From a checkpoint of a small mixture-of-experts model trained on Wikipedia: 128 experts in each of 8 layers.
Below are experts of layer 4 (counted from 0) of a mixture-of-experts language model. Rows are named router (the router's row for the expert), down (a neuron's output weights, with its number) and show model dimensions 192-255. Each number is 200 + 30 x the weight over its row's rms, rounded and kept within 0 to 999.
After each expert's rows: a language model's description of what the expert responds to. This comes from a sample of Wikipedia text that the model never trained on.

# expert 53
router,150,156,190,207,190,174,195,172,176,221,254,231,160,217,205,192,190,194,241,223,174,130,241,212,239,233,187,225,187,214,202,242,238,244,210,184,200,160,182,170,177,228,230,141,208,200,209,185,223,233,186,181,163,194,234,189,202,163,205,187,187,207,184,215
down0,150,210,198,206,170,171,183,190,235,207,216,188,214,226,190,192,162,150,198,260,163,208,237,178,159,182,236,230,187,215,250,184,254,213,229,199,183,159,186,211,155,170,255,180,163,139,155,180,194,199,219,199,146,208,189,250,173,173,229,163,181,217,225,160
It responds to: Middle and end pieces of non-English words, especially Latin species names and Slavic, Spanish or South Asian names: -ella, -ski, -ović, -iscus.

# expert 9
router,211,181,214,208,231,193,234,216,152,179,223,165,174,261,224,258,131,167,199,243,226,171,205,149,194,189,208,177,184,204,204,191,204,153,159,200,151,172,167,188,212,221,211,218,204,180,197,199,213,188,202,175,183,262,182,167,184,169,213,229,200,182,156,208
down0,232,213,168,223,259,171,205,207,196,221,199,219,211,260,213,162,212,178,227,158,209,170,203,205,241,205,192,179,239,152,214,229,220,174,201,161,226,189,216,207,199,211,149,217,172,165,160,209,162,190,192,191,158,230,257,154,225,215,231,212,247,229,214,248
It responds to: Final word pieces of proper names and places, often before 's or a verb, such as Fen-ton, Low-dale, Isle-y.

# expert 40
router,151,203,189,266,248,153,222,218,200,183,172,186,164,220,222,178,226,149,233,232,114,236,244,166,205,225,215,210,199,229,170,194,229,245,250,206,221,179,168,178,173,249,191,215,213,204,147,185,241,226,174,191,154,144,212,133,220,197,170,221,200,226,166,237
down0,210,210,186,203,226,235,201,156,200,182,211,203,190,158,270,212,178,184,198,182,262,188,241,168,161,171,174,148,213,112,203,190,216,155,211,198,199,177,239,216,182,228,170,178,215,234,158,232,188,188,213,222,144,184,196,194,197,207,161,218,208,227,164,159
It responds to: Articles and determiners opening a noun phrase in running prose, such as the, a, each, one, every, This.

# expert 10
router,181,181,217,208,209,210,209,196,196,220,203,205,198,204,174,208,225,204,225,224,204,164,178,215,134,187,249,158,205,188,174,198,244,222,198,173,220,212,189,190,139,216,199,181,199,199,181,180,229,213,183,214,160,153,222,182,195,210,176,157,196,181,197,223
down0,154,276,173,222,200,241,140,197,185,241,171,195,177,196,170,157,186,214,208,204,219,178,184,255,198,201,217,202,189,182,198,229,204,189,168,186,189,207,218,196,211,171,190,215,161,162,186,195,178,207,196,186,175,198,173,239,232,207,201,190,238,191,218,178
It responds to: Pipe characters separating cells in wiki tables, plus markdown header rules, semicolons and section equals marks, such as | in results tables.

# expert 4
router,168,200,197,203,174,194,214,193,196,207,250,213,194,172,228,205,190,195,216,186,152,147,166,236,247,231,184,200,166,240,235,247,229,247,228,194,184,168,129,200,218,225,217,224,228,199,200,164,224,165,200,212,176,207,198,186,169,220,179,193,178,150,139,224
down0,224,141,157,196,210,211,166,192,218,177,178,187,225,149,150,135,235,183,198,212,247,165,202,191,203,194,166,200,195,171,227,240,225,202,202,237,192,208,228,209,228,213,192,177,207,226,164,165,202,193,131,202,234,202,121,181,213,214,190,190,249,198,197,200
It responds to: Given names and word-piece fragments of personal names, often foreign surnames in sports result lists, such as Jim, Zhu-kayev, Ko-iranen.

# expert 17
router,210,176,177,212,196,215,182,212,237,251,272,195,169,212,174,215,211,196,230,232,185,152,146,208,155,194,273,136,235,212,201,193,224,217,192,163,223,220,158,205,133,207,176,222,191,251,199,178,221,219,167,258,160,178,173,186,248,132,167,133,215,158,175,243
down0,171,154,229,221,200,175,216,145,164,219,203,223,198,194,228,166,169,179,243,160,180,192,201,205,199,247,189,100,231,192,214,176,211,144,184,246,158,182,176,231,179,164,249,191,224,222,177,199,202,159,197,240,169,203,223,191,183,163,227,212,168,209,230,205
It responds to: Markup tokens: pipes separating table cells, separator rows like ---|---|, and closing = or === after section titles.

# expert 25
router,209,173,192,224,233,155,170,179,221,185,171,233,130,215,216,251,173,190,206,169,204,173,211,196,169,218,288,158,215,183,217,203,208,154,200,143,224,195,201,171,184,208,245,211,231,191,204,220,233,217,224,265,186,183,195,169,214,216,180,199,166,202,160,242
down0,232,175,230,112,200,198,179,195,183,211,192,166,190,167,209,170,212,168,147,212,191,173,224,161,224,231,223,203,193,176,242,206,188,171,172,185,236,174,252,199,182,219,152,189,225,213,247,170,176,223,195,214,217,201,132,199,238,225,226,179,229,240,219,244
It responds to: Full stops ending sentences, often before a line break or heading, plus contrast conjunctions like However, but, although, while.

# expert 31
router,189,115,211,185,172,163,185,207,190,140,217,199,237,186,208,187,214,173,207,191,219,154,256,150,205,216,184,187,221,170,212,233,189,203,187,207,174,202,159,189,218,206,235,200,229,216,147,210,217,181,192,251,213,194,216,149,205,225,185,208,198,200,197,221
down0,245,244,195,209,238,160,261,214,205,194,177,176,198,146,261,213,191,223,234,225,172,204,178,170,153,176,193,253,233,142,192,195,228,198,185,253,191,212,157,202,157,217,209,225,225,237,216,179,232,149,233,194,203,166,153,178,145,197,182,183,131,245,263,211
It responds to: Geographic names and their word pieces after in or of, such as England, London, New, North, County, Florida.

# expert 23
router,199,156,242,208,220,198,215,239,225,167,245,222,203,227,244,264,229,132,182,171,206,183,182,153,201,235,169,216,248,169,145,240,209,175,199,208,157,148,187,193,213,231,270,214,252,191,210,204,217,205,127,215,178,203,195,188,228,146,169,197,233,116,156,209
down0,177,155,200,174,227,217,215,114,222,209,171,189,209,159,225,188,231,205,246,146,178,209,179,218,196,155,177,220,178,200,223,225,247,231,229,244,216,232,145,235,190,230,165,185,181,202,205,190,197,199,268,213,209,132,169,198,209,215,133,205,225,206,213,261
It responds to: Country names and national adjectives, mostly after in, of, the or from, such as United States, France, British, India.

# expert 55
router,135,194,195,205,206,160,230,181,160,199,187,172,177,214,240,200,197,200,255,161,181,167,202,180,250,217,191,208,187,183,245,216,226,231,188,129,233,210,205,165,160,198,210,232,197,208,157,192,246,157,211,196,176,164,161,210,251,218,165,205,174,167,156,245
down0,224,235,195,205,189,195,224,233,187,187,246,192,209,186,211,201,250,218,207,209,189,153,195,199,171,187,220,223,153,219,226,237,189,211,164,235,180,190,184,181,193,199,205,214,198,184,189,177,136,189,245,219,153,194,181,199,198,234,167,161,190,175,142,213
It responds to: Line breaks, section-heading equals signs, list dashes and coordinate symbols, as in == See also ==, ===, and ′ in coordinates.